From a checkpoint of a small mixture-of-experts model trained on Wikipedia: width 224.
Below are experts of layer 6 (counted from 0) of a mixture-of-experts language model. Rows are named router (the router's row for the expert), up (a neuron's input weights, with its number), down (a neuron's output weights, with its number) and show model dimensions 0-111. Each number is 500 + 40 x the weight over its row's rms, rounded and kept within 0 to 999. Numbers have three digits each.
After each expert's rows: "comes after" lists some tokens at least twice as common just before its tokens as in all text; "comes before" lists some tokens at least twice as common just after its tokens as in all text. This comes from a sample of Wikipedia text that the model never trained on. Tokens count by the router's weight.

# expert 17
router:486485543508409546433532449477559467477487497500482510470509506493522458481500482447534457461448476508481528478461527500487532504442515539498474521517537491555531433452570466485476481442460550498514534619580373455488484544426552440416492558540499495493542512545583533471571558518509489486537474544528494529521502525537536490512534524546
up0:531650526403427436470581458529557546528508501580492419450523480527506534483485465494497571538459482511509448511594483512437450486484543434463502529523526535539571435519592515496549542484506528487508543446495438496521398507481499501484576512499449467468534582505495471477517523495498476495505512495553504442598479512421580561493494549514
down0:471501506484527478460516396470440439529538527507497594514572471410564563576500433481530417469506523552488542556511470489487543508492506466524496524510518496508474460614509499406502511506430496433438506506519466516524478537533505451480531506426427505458526498489530500501484489506465436523497489509511522459413514519468520425526483584498
up1:459472475549467577429519509475579443521374486527525520522454439539476499516476454490488436490454532493521487464436504525544469558491585517537523465518523518536484540585504515497562504511522498429518549522491374494494538520515491496554467483510483474514562514492538571510539462479580522489528542432565459475505494510583501573424551524537
down1:509455513442451504507525512513511571478550470570486546491538525472486492521461536506572416467541538463497539500509524510465504512494526496478451552506543505476564548491460517505503464510478468498523576459495498501410464518568512497523531528511496475501550462430557528457436469494492575540463483494561444534499475504433511508464490497452
up2:462594482465534553528476429500507494503527561510537517585560545530490430549566532410562574452537547466478485501537511442503467490493515401440499492454503487425526560442511421514492574557510515534529464593488472517550512577553486450505529516547497398456499442470551527449502482508507477488495488515570485577437481531491477561465498524554
down2:436563439510476549451483518464483497448501447436454391483510493539436480555422554446531523518499503542497445530553495547535430504499535489567520489482439488519475442510585484531464499408508392508501507504554466448516570602466446503492541538494468485533507444407505481494532542540514547498484514443519548513503548512531571518456483533531
up3:516462447514449502473544558456496536589495536507464533422513430501509425508503540529524559515488486490575519504471422540512528498467425509537483510483491499465509451489569484470454549492520509493531524488511528491463552483506507470476496532513471469391452512469494477473470500480453584534474460465479521457509478516521506544556549492409
down3:455466444487510520471524540513530521502529481507449453529507495525546491475557531479534537445490526500561463447533581521454454563435510499492482547507475529483553521503545566558504418465469475518475519559516476484448550487497483512499561498486514487506476551467433489480487484451445504495476483508505461528503540543448507515515514462507
comes after: "|", " in", " the", ",", " May", " September"
comes before: "1", "2", "3", "4", "5", "Billboard"

# expert 77
router:524502504551492535498538473481519475492470540548532457534562498543512435516472502452467426570443491512494473503503441500444557508582524536516469422552439499560486477479556512439573506423414528525536511544481425437496447523507574440492463532515530489514544508538575554483505497497487441510501473518415497578550491490475536508542521436546
up0:537506560509585490359488582427531463566465485495497487481493540551514507625471495483552528488483469507473536480494506484448507504533466543520536525472482506505461415463463534476497517455525490482527548497529475569436568491472554481470472487578539616542565571457515454544512468479503525560522497532504476498485528448474486529448490500573
down0:486500457482446551512543521519544446562462447524354498503505502492449508563588477479446457487427489551383490460480482587469550495494488449547485531496493534456495510458431464532652525525450489431508538537522535509469447489532527547506429472515527471481487476495427535478537528465549493433509494512518461480512483506457492512559552482525
up1:618466454485516529494535512437464488550481532481549468481481515482517512501501482510516534470525564485507432492501492501540516522455516537471491491503535590572528547452537452441483492535518524457429556503445536492538515445469477520580439466452528530510500503410501541478540459515485486465495510554525420463557516516536473474456547482544
down1:357503474458483532524491491428542495472490484410568441513557476491486495495455535424515505517498455497613447493497402530531489485538513616499481476518466513490470468469473473525528444520501571430451510481465478478517471472475440523528519475475456505505490524549509474491494511450468526491486527517501555528477504480434445483500511479475
up2:502498494495498576408505537497500502510506461500504559493460494522495501498613443500504497401604495499517495496497505477502540458427499498467483529347494503478495500489518469553401492505536542498501496499568492467443501506496546499483500506532461494447501500534570522625557525501500504538495497544574501488499499525504502496498546503605
down2:435422596501502431502499499524500437498499502428579527459504554464519485546507559519498503500439529502498501421552497498497485596500563476496464505501500508433505447484515551493503499497499526567499545517494502533493547499503534494436504502498503500414487504451562492480496527497499585497420557421519501485498403503497385502438504499488
up3:495506505498513536469465475428509473506487494489543503504515462492488481513507480492547363422534497511449527481503583470515594456494498486469503502429423489441530461490517505522437496490516551500413442517518425503515499583495572460459522498521480501524496547527583507496512488508499494571425538501584479503504417501514507500504555488513
down3:518509506507513510474478514460518462553583465534471506489595532493505517546483584437555503488508451516486506466557404560499449493489525459507496509494478521520522493509495546505498527498515554483506449580522434470484513487508537484450514495383503525557536570580560509488466515526500490447467486550419500510536530458452507442461439535503
comes after: "\n", "4", "3", "5", "7", "6"
comes before: " ", " \"", " A", " The", " MF", " B"

# expert 87
router:515470502464475549416466474506458462450502490487567487491503500596537466477506534499459467503430452500471480480507485487451527467523505578456519473441481426504490463428574442465491492455427531511442504580455428517491512481533534423480493528505459461521587504528542490520558547502507425467467583534474496543509497551498523508503523563504
up0:576506500455525517444494481480532436416530558445516484411479569565495481481518479516513541537466478464536517502455471591492517528510528591582503499506539534531487540466539452564415476465492516561511502565512515487494517532513530552482462540489492577529519490481523541542608475563482517524550506513443453505421530521467479541526529510471
down0:516451449519498491531546428453537517561557520508481528542501455481543528482484441498468470529526546526583527438494545501451558559514472555511496493478442485505500494506512481562574471615409444508476489472451533556530497447540564472466526515489539521501502497420462606524448529452498513462490455453461529500486537463480553495478459488448
up1:483428488455453430555509502534484544593482527460485553546458514464492481510460492481497482498435493530499528550564462501477553505572501539519448496498507474492509509423559485506449524563546544457546508546538444519525470502451478503493522543585469535437474533508523470473517477479509504463557479516522464443422421588447585497493491513459
down1:534476457484528501583551443582474466483553526444450525509472508493550522515486450503492584434482507507501504405453536473530516503574470474533554568453468503449503498480565442475520529592407504511528519507482503564425504492533473461523492515498492571508506533515489438486567472552452508476474518456487456471417483529512439488520459503496
up2:480454528555501475417558510464493486439528489514559516497520527446544455465555507527460500477573512428445524519506564452480441496469488498464555449516497551564497525431510460492524420495517569480488478488536505486453490465510534398471518448498528465473477497505506505530551507540485445518489461524476515541487522480474478476480507552498
down2:481484461475525538468574521490477530534485475541455441456431529449505471517479503497528511506474488514593493581570527462393506494477504497481518453459441443554494523535431491529542443481480578553508490497476591556474477491491441492458466447480537544424454487579508485534490523446532497550472585480494585508543559535513484501491544506443
up3:541418557496462502507508497515499479511490540498463485510468529504522462483515498458456449461505454507510503481520526522482440534462406451487499438521388514507524499588505495481464452428511553490502413625606525494512503453486450488514565490495505464483500553507518508485465449449516500442483506533486419528491492488522526560585489497496
down3:481469464408415479478534510492506485495529509616449506483509519507523535492523440401565407464476513548595504463460533541503486530536479509488504444398440473494535513524534515384522443543500570489504473472489513545473545451550525495551468475560469520518492511459474467519514494520528498423538505532511478500529523523502528468526480511575
comes after: " the", " The", " a", " High", "sky", "The"
comes before: "s", " of", ",", ".", " in", " is"

# expert 90
router:467513506534501558403561478447523414549441517465544489511518543541508497489508550448452475462477470507530527526501488515515533465518542523500437451486471452581471501431555489478519519459496581501545503600544459419479474487505516407498471550608517444529474503564571560550556543528510428515413543505540461542461466519473566501541556478510
up0:501541431489565489458528466530517579440566590498481548441528450527565408480540514490521445413493512522527517481449411552550562475535451525538506432452548479431500515449474526525463509515490442567479505528487485472460533496458502466486482505509562560560448498518530494454549489503530568472502439514532483490490444511495479376528502510514
down0:482502540479475501466522501456468467376577503491467473430494459553554496499525548532505472542485545516548488512518542481466509450503520537499405432466443488450537509459564493567526531523528545484480519542386452520462502520534512502501525555524556440541561526566522461461429512505539473516527481503512534430542458494435507534553393559531
up1:515556525460472574490487511456482530493487473503514599447504509592500531579494507513517522484510515503521448472440493464607479509438481506541490490482535520564478528500588481548474546512535457502443513489554476462560505523530490515486441564540488551468524509478547475407574449480511528456557523484472450517501465469476536556398536450476
down1:473540527518506513490516502511409530426509499493538521487504597523470494502507498418583480462480535484483545460520506511511449489557471521497497495466468548504506478471432526505419464537477502547504471525406493520540554520570494478577460438533505526509487510484499476505464524538457497427559499472460488489446561492479420490459514514433
up2:492547492525501567480471494418522494415481543478436535442501526485517473481490464437524537522519559519429446476445513447525492484519532577438505374509507430496508488530487546510503527496511466481504470484580464488486427534500496529470486490386546448596613557500519570403485485571560465455500481499521478543559486469472527521538449514477
down2:515526512499559478491460453505474504468521567496525517464490552488563527502514469539463574579476502504483506499528581477466492508526550541538470449534509496468524518493477520474617520554445457511527540445510483503520489544407495521501473480586535447557491479502520468469467537523455439536512463521469486488496537458430485545487450565508
up3:524500493535509504431444540483533467519427501501541494536470508469442476497478462449464517458484464555514505537526491549509555423488509540510531502491462447512537425552539470514480578482533457448516483517554518512445543521477443501540557581444471505480487486558511526466513454509495506581483593512547577490501404515567523538510505520437
down3:427463502499526510477519485466487533495541522479502455539550487446508542406475548493506514544485484514505543536497499500516480570445502461485454518583485404463506485461521403464624493481508484491587567497466601542500508480513461503496501474561499520457475542552508563500506487505515452446483531510481509411458568485531479448494560437497
comes after: " |", ".", "\n", ")", "---|---|---|---|", ")."
comes before: "|", "\n", "-", " Year", " Party", " No"

# expert 9
router:474454498422459502525493462486539437485467535526565498478509555552520480485560518440534435465484472475465483536467543442456538496568482516450442441402474478521511518471513513502561503530499494514459433595415448502526476549430588451416477547492468486514607503528577534522534521509498458520471492517574496555539524560500522435472544456574
up0:579568476476547492521491535484521490484518538474534525454558460535542463429506487556445519452518535498484511558491521505504564494530525529541481526491531551430494549470517446467407469490488533461518428596554448486443459513531509443537505473496497566482547477455506528500455543464476413484422597471532484528616484616467488491521460498548
down0:483517453548525513615512582501498543495478458497539446529564477577565481565532431494482499497510400447545423482540479477509475494467474482473538534564488529512477480398606453547485511463466537481547496484602540456454412480519465514582551458521518509493492508472463515476496540509470560491557515446453438455452507504480484548550518473496
up1:502553499465507544493424449539498532536473510504576451476511484506506406522433529511482504492475439492483525497507511505539536461535454500545497481524535527570502519532526518568533524479527495393527483501476472513512460526469485440520521509520339453506458525481497486496499523471465529593520477456486474499414533466448555532529500500481
down1:428531556530512524477515497499470503496503510525550492450481532474499499458464500515451519566476520533495398425515442534473500476473505506542420536510489396506506536540484572470494466472557556427459581497534460481496457467586446510440507553514492468549550529507546440516540441565584501494523491436495450475525512514458531487541449491498
up2:497437513460486484521500471505500493472527572549522469519514470499463505511528482523504536452525462514524481519586493450443502449553551463461509474508506491395441529523449607483606533441451450502463509576445435465511490490514584458469483553454492432531529501509504556550512505536560530497460491481550500560500460531535502492463573491493
down2:584508526408555489479549502519471467472482602490497482456598480454473479479488550474452562457493504541457432552482506531526439431520526476499451501524589516478468515459444545426456495446490522528533516603556454459405520488467429581481502477503440578548455491484456479504485452526561537504541484543428440484480462503487497490430517524496
up3:545505497517545522490444483480637515441485525467479563544491481492497471481546515448524447549452491439433498460412502556542494515549534562506566455468438492500472515414524506498565591465532504538465513494502489480525519528492645431467465518495525465504510535471514470540485514572559530526544543499492506479541471480473569460546508520549
down3:467491484499533492524486471549489504419561499526554491525554543552482546546501507532495506574426547457526469484457517483544509503523517480497466558539521450535520482529513490420624548509501427490512541421448541472523414493438463447518473503464474470490515483503397501546369490465492567492575523501395534532516535475448504464516487564499
comes after: " in", " of", " on", " for", " In", " to"
comes before: "s", " of", "ing", " to", " and", " with"

# expert 74
router:508539484510468532448515436447582471490512484488570481492509476549577477487582490468429463503422547519470494495456479451457587484548479485443512443561437492524536525456570475491511541457508576535468470529429475457479488431483550463464550582527501498521532496502554499533513529505547415512474555579543496501502444549511551511512519480598
up0:430505569458502524547473447475528536527531502512482514524541462577422540485563505487506456510520447518530480573511516535558477515525495453555498537516476396496430469591509421500496517505512498500497438553523472519439511517478492514491475560511513542514488528498505472487458436486500551473509540476498537480541518531548438554494570528452
down0:437521476591454512529515529517461476550499562559504498419468505487468470424555507513510551502503503544495552494542526513482517531506498570463480439564520462503566481544404463452531464546502483502482526550493496535397456468500502502491470482457523510491554482491492553455516529534493495420440449547482504476469534568494505484478536450482
up1:591487437520405503490541517519494452508538596511519460413492504471501549469478485467474499558492461516507459503553482486517508501432470585498530414528523536472536421490511504557490508454562543445558524505517509467438536487443477489446437550491526537559502538483495478531468450511506459499529431486600446555490490509459557532529422546541
down1:517504445459528481457514495478420495476512498519484609517598483435453565496437481507481450521479447524439404479461500437560468507441502473479442529526469459522459532532502472493485419525414489526486527518529533528484459498552447542455491506482492485506470519515479526433547400403535484471501524504526531509439511505495577500522543482552
up2:529358502521517466499530494528508499521525486542597471478592521508513493551527517488498522477440495575515501498484504480455500487493518477538547522507478493500645519436538476473508486509514543520452488510493507514507579542490594493495479446529523458529542495474528508579430536462540482518514556533467551477475412526504468449463575518523
down2:532491455477501521438472540533460503505472456505545498504534562412480480512514582530500510443469487463462471571415486559550527541537493520476590533572497480539369576518540461513585529475522497567598475550507573508464525424538452448460561457491587484523516572497505508440557494454416500502579500456489491537471516512532579513476502475560
up3:489453443523536495545482446499488427474493541520495469499578454512437493483544531535457506471478510450547544489562571480463555542508477460490454442517550403489485489444587481525480462511551413532517474539512460506503469468527485425530479529549443482515486468522516528515487546476527487478517566476529499513516494521534452471444566526552
down3:471482572556470340536464550452472515475433562496515540467509497481476472504447546478505450386448523516514496458512522523460513558506457597582511513519493535544488516488479538480471440517430466515547492487500490477504526482561418511477519516554416475491473440473485485471466494438526522507479492439484488453477426550481534500494516438513
comes after: "0", " ", ")", " —", "4", "3"
comes before: " ", "\n", " —", " +", " −", "---|---|---|---|"

# expert 62
router:415528480499418573474489530476472455525439568496610483473483462605515482481540559455492481509439495578515473531445478503507573430476503565463519414491455441485473499487522554459493456412467587518462468549468455469482475461490535498484479498481508452513527501497560509472494541542463408522439457535505507539498436560546536498476544516539
up0:497517480478503505528499516441469502467506461512458542504528441581602509537470502538474433505535433470513518500536435471431502532536478528511479511500404502473391517504569473375414447552512545477536564539553496473529560409423452525534583509507550525467460505466529480458539425502469460527399448473539485451478485521554562467522471462470
down0:579540445459545490506509457570508538465519473493456532503564498529553445535479514494463497518503525474514554561475517540551507531443576491538495491520518535452472504488496546428484543503538478447553502447503478516472511496529545450457479557523484517506428477423436506533503539517502529495517496510456436520473468526532489454554477534480
up1:444496501497494546497469492546455410495515509452457489456477482570528430477540498542428463495562496481513528511491539480506526481474485465404443578515482509482529436483480487491507532481470510469456494485457452562556574528478507510498458607431517550504502521471525503471570524575503546471490482599504515496507553580582511494450500479514
down1:454510486441496469524547494524411490483556520510485571462415442510482515548474538483433544492490553497463576472480520522619518404493500465469422487469445490506521507505479481481561388422419478503477473427488462529524597453500500572438409445482574500506521490475497550499600492549472450495447483509583468499483503508483526447494478520496
up2:525482458499445510552497543493512493474532516496488459524458441542535516527514512474509502515528445574502442514510467435544538501569493418556569517531465481553494527515532509512466502489562500485478509451540467485562488602410526517423485511507492435609482429536559565497552528458513528489483631425463494433527532502498454479462532491500
down2:401541495554568469518543508505552532527426570484545549468503498485586532500534491559578503536497507550551475485491528570510534525546453517515582513450518464536462539539475487463495449545524530534539504525478429484467479505453547493487491434572527453456545494582513460487429489506448508529536487533471541467464472512555520510443527486467
up3:466517499512490528463492479481563549436479505505566523427508523549479509395526548481562519490438538594473510497509528554509517496465546500488535554542506497512464518482503501492456512475501552493484427508473492538503480468500495496532532471543428506524549521486491505538500494496485400435524498547555479575538443570522434457530462502482
down3:572505455486526431450508496483554516497462506450486575417505556429483489513548494493514452490482537492506473495471495491455587519466535456509506520449495467548500520490475513511492474500510530430553486447496510472559505438507516556604393486475494542428560504448489491565530556457455514515535542483429483441443541633559529502496567484462
comes after: " ", " f", " p", " c", " b", " co"
comes before: "s", "ed", "ing", "er", "es", "t"

# expert 5
router:484532471526468502437494531468467421524451529493562516455515509542540525523568512521575460471444466510471479550465489509445511461462484507468479531548495490517517490478600492476421515508558551470458531545509459445446478484442537480433572538531451502449519512480578513494573520562490483473480502523541461508493446516543508476500557496532
up0:434442599478574477506487511482477540511485538578490579562489556474535528521552553502502498535533505491347385439512549437504496484495530484581482486468528448560394469466496528474494429509471481547527510495492480522558506485523557449515511562522487490509579481498548512507444478514559515512576484549494464529528466532538606505509508558560
down0:507493479503536464508538489569476427547530473501515537538489549506557439449563522496558528504470444529502447500491504521524509437504548476474469477444532518472445567539493500469462461528537493484463428443533555556480473531442564520490525487468448484502449522587500455537489507483499442488576434405400469483516574483523503473501458505525
up1:451510456485451538524531484479441494469539461535466538478493418481550490490445481486504510592446457483441510499469494445511530536535480561520457518454501517567511479531480509419481513540505475593497422517451509514470428464430520456494555546461484516476516540476520563465518475486489453464527452528550450522466459554489470470552465544499
down1:546401573491498444488456421453533542512490393476454433500446542509535482413492463492438522457473517500521512484513517484571512497480508470452545428461546460566528501486477496501389539540479496509447397492469406487535529502504486532474481454464490446463471432515535444568480488520502461545495495492520529486536552526573426497480493463493
up2:502512555434566522469586502498504462517507454531502480521577444479543511476423457457436428545512483594525492447446482456474513485505503523473508520516476475554561478544442507426524496496412602475498563550463521510574524511491502469493393511430492482486548471526470466497498531508453442570455463459555484485517503565443543449554489508537
down2:388460516508450476518450516447495400558465534564448502521534518390534476486441496539552519435524547513459516421465633513467468550474455491545551480502542529504482562561506521503466559517487512526508459529549484471468562469548487529514522497515487476560448509436490490527562531467523517530552499485467505531547516423536521503449517492532
up3:513540523587514575509502486406505515519503489470543583504498473485555494494479494492568500497570457486514539476532471426485493463526473486444439462490481462438543537483493502495444479463502477414498497491501488455483532514509541446447499435520493466500505489524516529564514567355448473528487471476462347485534484545513443486464551449496
down3:543478568541548490548488525500433498417424538486536514483458512521463494547491403515567568499537531551586458467551498552478453505442505524492543488482497542534510508501424556508455469452533509479432455499576456545550484580463503517555488510509474537436510514474483496587507502513497603503526524469420443496457445473505454607430517479498
comes after: ")", " |", "-", ".", "==", " information"
comes before: "-", "|", "\n", "=", " by", " office"

# expert 72
router:497522511505484569459510479498577529500504539514471532474482532583470443498561521434495464452462489466424430509460485494477547436615515459436491434516465437500491500462545492472498479458497530468483469550520449488477464570494515422455514455539469522485469474519560535512499569464495524521415557511612519448504455548505578457531517455535
up0:450544511456448497533518452542514499478529388550471489478546491548441476496505450506561452505515486454477464507462533533504553502489498548514495535511550470489488548422507499543490438529413524498511535497527488477449539513528546519530490507513484530472494492545597559515436489545439505526494518611522481493467518532503501479487612526479
down0:497501559563541424499460591532456516461483597549512489392430446524514518503488488538475481524496492536510472544539496567490497505476479546511455500456477510567506598513496493563426475487527531482551517508469526467501509515481491455539509460517463474506527517567477433507486466567460525500543457545372504510513551463500450462448618548495
up1:465489452471405531517566494399479504429532540460506531477550502513571464454533487559465476532501429448527396450512477488444483465534517476537510556508547553518479480538552424510466490472523512437435575526464487485527460492553508476544520524522493525551451548579529591469536488508452460463591447468508426557487492562473464482562501506439
down1:539503570568488435492540515484521520521481449464537543531448440472610532499539471483489581475458462502515563419473483538434522442439495497524436488481497479525525455507482411609531486490520531487535524464545554421537531495550484485516443512521559437553492452576510472476455490544398424475469515541539468511513539539522448511527531499529
up2:446507530541555532524501491502464519494483506524547532538490504543544442503436500491457529486491453458467484559513523486583541468473472482465535545502562508463532482468553495493463519511495542520540590513449496503522627515508529491498507509413458548588505481594530567484571517501457428519522448569528548492531502565488522523537578581518
down2:479437551491521440570458498499486514501509497528481540536483494496482514594499531422370491526507441528436496509529508495522435453466429473472571425491505525510446527543498442461509463489572561446552498447467509508503504572455513471516554436513522449475472522565538549499465479480492527518591491514523492508595447516514399486522564433492
up3:471435443447501468483509550510499553515464454524555505416478445460485485476547488535517487531512469472484446456528451491428502453520506481618443482524539443520442505499490522512496499546448510513524456501472494427545514521504550522507486484539468402530445511460551498508487499459503454542474541459487561473433495520512473537538556475502
down3:457445477447434477542508445478511566471466474372509525488527597453574526596445484471570489459544500460505554508439534445526471518532520534521490498513478494498491521418470516464485481553510442567528492505539454503479552486500490511508493579513525568526511534563561490504507561512512448482483515470544439570434592558471493484554500513509
comes after: "0", "9", ".", "3", "5", "8"
comes before: "0", "5", "6", "8", "7", "4"

# expert 37
router:454508478531479546508517449477548490518460529522548447494504513545578492557555472465463457507493436491450458516504504510499571499521521602526479490521466469541515480453574466462424457508472532472553514535456482468468440488449554463467467480488524521460486480517619501491559528502452548553445550515592478542488492512493517492541511568486
up0:530603515562498551451455481470528452518525488531492498451454506612503466513481495491504556539534526567499495490562506437460517489504530455541555517499432524504540482502504490529486555449558531527492525509470498502463557614497549469533539556503500496466553470529549501524556501540450497584500533461536415488585501567504510566503524481483
down0:524508556469517570517503486506520474478524546478500521543498407595497559535529567566465563403527541514424502494441496447565519524467532504440545492576514536505531508522495452493532497503491460464489502450480552555522505529566458518441532535508578469456547510583518540505465522511531493472421458439521588444548472527531467493523517541503
up1:513484535500474489503499496500548472501509542528494463495407501499515560580478436523577491511514550504559483539525455486473534465511490438558515480487516469507405498503532462482529528550448503649475512484527472550496452437525524528558522506497448503525492483484536499540531579520513478486507502548510479510550495452473463448493532548502
down1:486488468477472516441506475527522508475558472486522586474474453449430486512475474497528539460526474534530482493530482487528501500536531491562521482534530485481457446521444489459515521440489472491484525498504531553540479461626499558434494535436520562542475527515500508513531523456414513503479513447588458495428575523412501461507485517518
up2:516610436414527502520527556502462501536543537460434540559503495572465436495617473521452510532447596446464473509460514530461439526517516544460540488502495508501488540473556452508506524512524496506446507498535490511426503591430525517530542509506513449499537486526526537442577543428568476532511499542498537475443527496502508463490551513494
down2:457509556450526401535433499455505513496475442479507500499500577451510459498516501553594514470542530549537501406479509479423452438482475517546513494462530569475560468540444487528497446503481562600526500484440446559575506521510559460548504539424512478538488495491502505457560539484531477541545545491463556512508493521483392505448540464530
up3:546530564508481518511489463531510505445514539521500537525501542514566538497483557483466476523530522491446482500500481454508528472514469480518512484505447570505496476428479545571493475522428560505474539486492498547514430500471485481506461521570483490501519481476519508589552520569527531506563538580476452563541540455560560427488443530497
down3:496500502484518438492513556542513558451541501464486530500430497497464543517550492460527548438541486471521561480499502531531522480522499561516581533530451436533508539426452534510470451478582521424487488493444533595545526431559426477595499474504453525537502487498534467480507476528482468616473568537524598433440482509496525474385516513541
comes after: "2", "3", "4", "9", "5", "6"
comes before: " |", ".", "0", "°", "–", ","

# expert 18
router:488474513544421545445491467484503513488466531506496497535478475586525473522544452396498462463479494520496437495510495526523561422524473533502418462459398454500514471553555458487550497496466529455513452510478404439433460548451527457467460562552479443536508507529596523490493531496482530586484485517629497506498481478530503470519523510517
up0:489524577396511476551586493495536577488552477487516501508511538572495485612472464479472478565540501562531417525581539428535434560463471542426478517507510551520549495457499447448529481440453511561463475481538499528529559479436541462505463506493497500523508563475533491507522478525444491497501531547460537484484498519450618491495449552529
down0:494459457497534499451592492501461489463435537434531510506515483507492455516476505511520490443437557525551502478485481500477517495511507510512528507502487520538556532447468509452545509515502439566529434409559444449542440506484528465523446507444499561512490576467528387532508579492500530500529534514425489576554470463491464515543567504516
up1:532529542519489502480503498509464510474501494420475511513514509561512452506525590558464485494515466496520438509441533509488516443539529510485522506486479521518498461501577441482481388450494465509515472530516441555562396493448508573480503487467432474556536509519559524465532601426477537451480498476517477531509452493428535525529489542482
down1:466521521553497440562545520507428452447465493478563402509489483509557474463493491498504526473468542491506548456438484463546535454547465486397517457547525501490513536573519500458533524485457481488549480464530377513495485407471464505542459500456473456457469445478504445465541585462587525571473430528410490500472524591463516563532491499450
up2:439535526530487503500510557469498464472426516493532480468516548535505476572527545530492538528517514583471460474421485436499539557574519531495491372542413458455514451506542456464520469530434451516478499488549502469547461513451548517455488499486557449565604529481586504454478516515480467488500552543544481482499455503450522629465516509514
down2:469477478507537494507542467469460487517488566479486456475563548504532475545481543487512520529457534529470506505480516477512518553581502572559460490542486489553525532547463489485600476524414460493546564410531469484476500510417486508530468483523499526526468488544571442483447550537480476499472515471511497494476558466499512523517477515557
up3:492470437418490482536519505500510551536424627493507470533518519489487500432536507504422554561512498459462504511543532543468487514432536524525501484478500452442487560399570522548496538445523471422558473551432462503474540480554482458449501553509567580501440494498559584502526501512537498526503488470509478476518464483489546523450562520532
down3:521528511577483494539481464471510515504562525461494412480448543514479525413526535515557563534538608512507520508472457523529516490487507459481495550519452441461494480501447528551455535460551534484584450473506532517545468526565438531564491457493516470504497486549508447479493512549503459471449482507461501465479509487592496460471571455520
comes after: "\n", "==", " ==", "===", " ===", "8"
comes before: "|", "The", "==", "===", "\n", "In"

# expert 91
router:472533506501523576486536471468517503538464513533512499548470478513514457532547453443503437464486497514528430477445430425508529436511473473501468464378503444581551491474595495511491513472503539439529467521451444525516511528465515446438479536550513498453522527582591572455498581497533487555514551526603494535506460501563516490478498509571
up0:619469510482508502433477481520464449500488527499516623509506580469500548402483564476464494474432462543500470493501513564525521463568554541476528505535496491509473493511513518518493518457508554500482504556509493474451472537508467469499553540522482429474533523510480471515508489569543524476539504553500445579483550509451419567501528449409
down0:471580503495548438523550487459540469513490513448496551449435514521507498479526542495552478489487507511455511455509514506533561501463485497551507476551490537564599553568524429463514527483502487462501542501500550539563499513435589512452496521474455490472542554566468508559484514486504482529484526477501435523491504430455432494572571483502
up1:483490418495530498351500475418478445404542460467488488481467535479508504567464460475561473505539455524425518544513532473537561511509482537512469489560483499509536476494490529456488444469488545461410618496559513489506475471496509563482493464501493539509589443412539491514483474538518549518496383469491460470491533512526510436518494470514
down1:445450383463506514491469490498429524522497529499503487497499468458508506515544531493504483533511530441448501438541482497514471504525544496439483578498507457572520533603522437458587543572504523541484462376535518490516540467500456473500458491461533541459493503558478469497558508542596550480510509512426502454456520507473557587555502560484
up2:519548491486515494483408499507508536400582540474497476516520517484424542528503452534516535452465561513502491516452531463490488518550506463531461453576518515518504500533545465478490460487541496520465461551591454484551466509505500498501470576553500539489498465441541526525527510481465481478487420476492434480492477589443511450484511402487
down2:467504508506426459482535501512565494462433513488466520516535524405497425526537451534535502421463553478475486439557514528564479459508515499505530486476552511510521521519420530475506446559479519525481464467546475542436515435495478545532571502450527476520446509483538567521536420562469474520483508505519432489553506474444549545429453535520
up3:533455525475500517475420486470505486471498431512588490479517545468486406545529497507486566490502493545505491473431431467469541463538472522503501455468535491499536478432506503484516485506448524511510545509493512487490439537443518475509456470545465493485469399448530507506539457493444467479469468589501513490411484611429521548465506444499
down3:504436629470525451445494534529467504540518504563513526492542542531571440571494494556466575469459534477559497499502513535490523485561452424504504475478549480555541551425480463521533485549539443538469489500480514472570520520458496528454524440455432456551462491540519437512511509520435524474502575516538539475511508507452559505503493496541
comes after: "1", "0", "2", "9", "8", "7"
comes before: ",", ".", " to", " the", ")", " by"